From a checkpoint of a small mixture-of-experts model trained on Wikipedia: 352M tokens.
Below are experts of layer 2 (counted from 0) of a mixture-of-experts language model. Rows are named router (the router's row for the expert), gate (a neuron's input weights, with its number), up (a neuron's input weights, with its number), down (a neuron's output weights, with its number) and show model dimensions 0-159. Each number is 500 + 40 x the weight over its row's rms, rounded and kept within 0 to 999. Numbers have three digits each.
Before each expert's rows: "comes before" lists some tokens at least twice as common just after its tokens as in all text. This comes from a sample of Wikipedia text that the model never trained on. Tokens count by the router's weight.

# expert 81
comes before: " the", " by", " a", " in", " to", " as"
router:447434495522552490495451465494431483524492435484538546508488490519491463484506564551490514503501501523474522455505511478462460472546567492592535512469451485448554537526476532562498555486519495490508532509518407534508475490449419511467470454438491588451383525490509517476488518559544505567505525464487573431531501587530512517485517527533522511501487483500471515510485458483522551457439418513524530450425547463578482427472528467544431490479456520489565570458520473512477518526412429
gate0:517485525498523477422492550549528451524485480498499551483504513506491501468503391460592544525434496517435545538536386519518511572497561545433543539529490560493457475485460521492560484505496503498519454488487533440586547551531492505406494440539518535445554548549497444545533521544444506485514477494451541466512440497482551391428532537425458504520463458541560510545500484562462525476488482545497521506515459416520494464485475514545442546520455501473535493517509457507563524511516514
up0:506462546430563474537490526526530482445554498563441506501478449485517536466501451515522573449478540433499559469550481495472562553521506547384474561456457538479492488519470491526534475548433454503504458525421486479474520557552560504421514487538513519510542475575506480498500438528450469510536537535444494524513474444477512454453484465494462468527453540489530501573475492492545465459523521565535508523548466432482507475400489563460537485516494455535530423518427473426540529439532559
down0:498456555462511555561510447530515511464492504522503536473511471453594455463484513490471516510458470486483548574481486534474482470541500469400442542535539440503500528468496507517478507502510487428512536516555447454436444525538597524537474448447536494539479394481518539521490521499514536604551469446492415449454561503523492571477444509501490511470528574510545479556473498531568522525514484481581522514393464539477581504470432493502508475438521478462510509491467431491526472493488453

# expert 22
comes before: " the", " to", " by", " in", "ing", " a"
router:465479524475455494442453489471445527444509491513535501534546493485442476525504510551450498523491462470542485535521532443470493563492555538541466474490436538467563500440431550531551458555505559482531477546501503531539530536485478506469553475437491531491487481467481559421509468612498512491532491495448462517558534552513510570497541487458439508580550547478565558517574566470573513481423552461486551484528524507593558501545485533479443477478480539466525492479594541521487550546455560
gate0:504505499476505557450405490567497495555496459506522487478476483500518586487477546529564468560496503498465517529507503491467505447565470465547433505463566501477420559461523546547547536467477521471521467537480435572461495517560547530441520584518490489529458600544523526570456481421495463527547469496497482473524469553480477463566486540450478439452468481475483480514445514451542511442434401480520449515596404521516475456500466434492496542518562503502522548525483501493542498511490508
up0:437467434479526469488533460515542555574497519441476497466529459594509573454538408463516484487480504478469500468534468440555522553518499467553500446481480542432564571516484448502506525543481535521495523615534452499564467459590485433506462552454514494480527475441454503455502519500479469480503487509496458504470521507488545524526452478535580423549511494520512391501534548549493528564545512463465494533501489454475535492496455451563521417473535430511500421499495548499478474487515457
down0:539510508495532543512439457519434463513527423565541432453515529549472548483507540473484456507511490487510494551445513516544445523465444488445510515480547524477405502472506444552506398574492529506520522552471505548460529502529551394430462466501477546577435503486514554470421466446461476429538499446467549561453449497478519471457466467590512466525481546487454479537437524487452561439493487505513474487512434489487553487499503489479492471519554527548558482541476491452489500419517467

# expert 126
comes before: " the", " a", " by", " to", " in", " his"
router:586420535540545498431527530484415537516498459520468527548453493506480504560454520573475555491562456519421532459544552547481507520479506526488478480554497439501557568484534567511487520496515491499481549570526476574465422543416460466490541476419488550470440507416527544456428493501538502554507465525559445525491508533561524511499543538514524528474527527467519483527488524528501511505497491465538542438447483542560510438545542535517440437407473530525475504447534502541451511501486452
gate0:554495450452495509537524507537536543495527520497530431442553537518424534511521535480477511514434510482553532421515561482523517524409443460491525521481567520549452544494573446530487430504531534521499532479557590449480528485516558437505464490568484554499448432546470493584496526451447454533469492558487495559449512510495475536428471486560442444494469426506490509447494522478537481454472482449524505490528495496440521527443437451422442453527552491506544505502452550456439479534526518
up0:522505427533473509477497489517514515550598500488515519450545540506394478567485581484512503512465435606533482493545541474499484519505489514504528405480523537557458517479550490496512461511544456486504450569517524453502516473448452427525406544546449494487489563517547529521526544445435513514511448458411512550425478528509516502515539437502540489528510473558504518514435519530560483453456453477526503463456576484466535538581410465515491433511541480512506500553486485548470452529505513
down0:535499509477512430526578441446467547504539528538567523450489497565494538546471523515510495505388464557507507462516555558507531494477495446503588542505508561541466526507493507504507424505553532548586531492521578485518598504466540484455438515525480491472491491444518462571515549450518470566515492535522494533443461527438497504507514472589456444545505471549484496497534507459594466518508443480513448452490492501431484581492505484498431466507468485429536517492536576522486581516477491

# expert 50
comes before: " ", " —", " first", " −", " +", " N"
router:507539456452463519532509501559464532519474562568495551483519562526575482408511563475505476490501485523387544515496527490546521556549546524516503488453458589516457491547486497518517538494526517584506490526549493404535432490453425525511475570537489543482482554526485493460438483516472509457480471470472581585473530486581482540486466492465518528542492502450523523502461546514534463538542488493485504486466572488527581547570557476464534459465548546513463461535547542435492551529559523
gate0:458506479414540487479486530443491532541490489525499511522506483461427467512464585506475484516573539431519531450531514487547431541578563527490481396536443452491486540433525467468506524513484462470522469593540532471597495539405516473507549554431493551490517489428442493452449425461554535450554486452533526556482527504530493434537469499508479542544439590515452499481506487451494467480537524498499514508491533474476536486571481512520499482482468452575552483485498448484518537528452468
up0:496535493447572477503548485509494506578478454560525534545554504505428497555480531530489447531549552439447497452518471514509476496480540501466496408543474454447494537441563485547503513536532466452488497551510525554490534612450513439515507592483471495494457458438415545504484479457517493485509507474535463490517470533471455441519424477525473506506473560543403468541523456498496542509511506484518546515481477443462575499479443509545474501453468406566556432480502415508528488513493431
down0:423465523492400489460482501490480451522502526566576523501404544476490507502503486523515509492534530552420478514502470551500502476463409460564524486515567476462450516501451453521541533533521519488533491490476523523469525508514454501514527501467626603483552487468554510517395492505466580587417529497464513537505562553501494513504519493443502529444483483531561506500455514496478481457555526451481508419563503493476519493433585541473494493453485489497435536480498466508409491496472533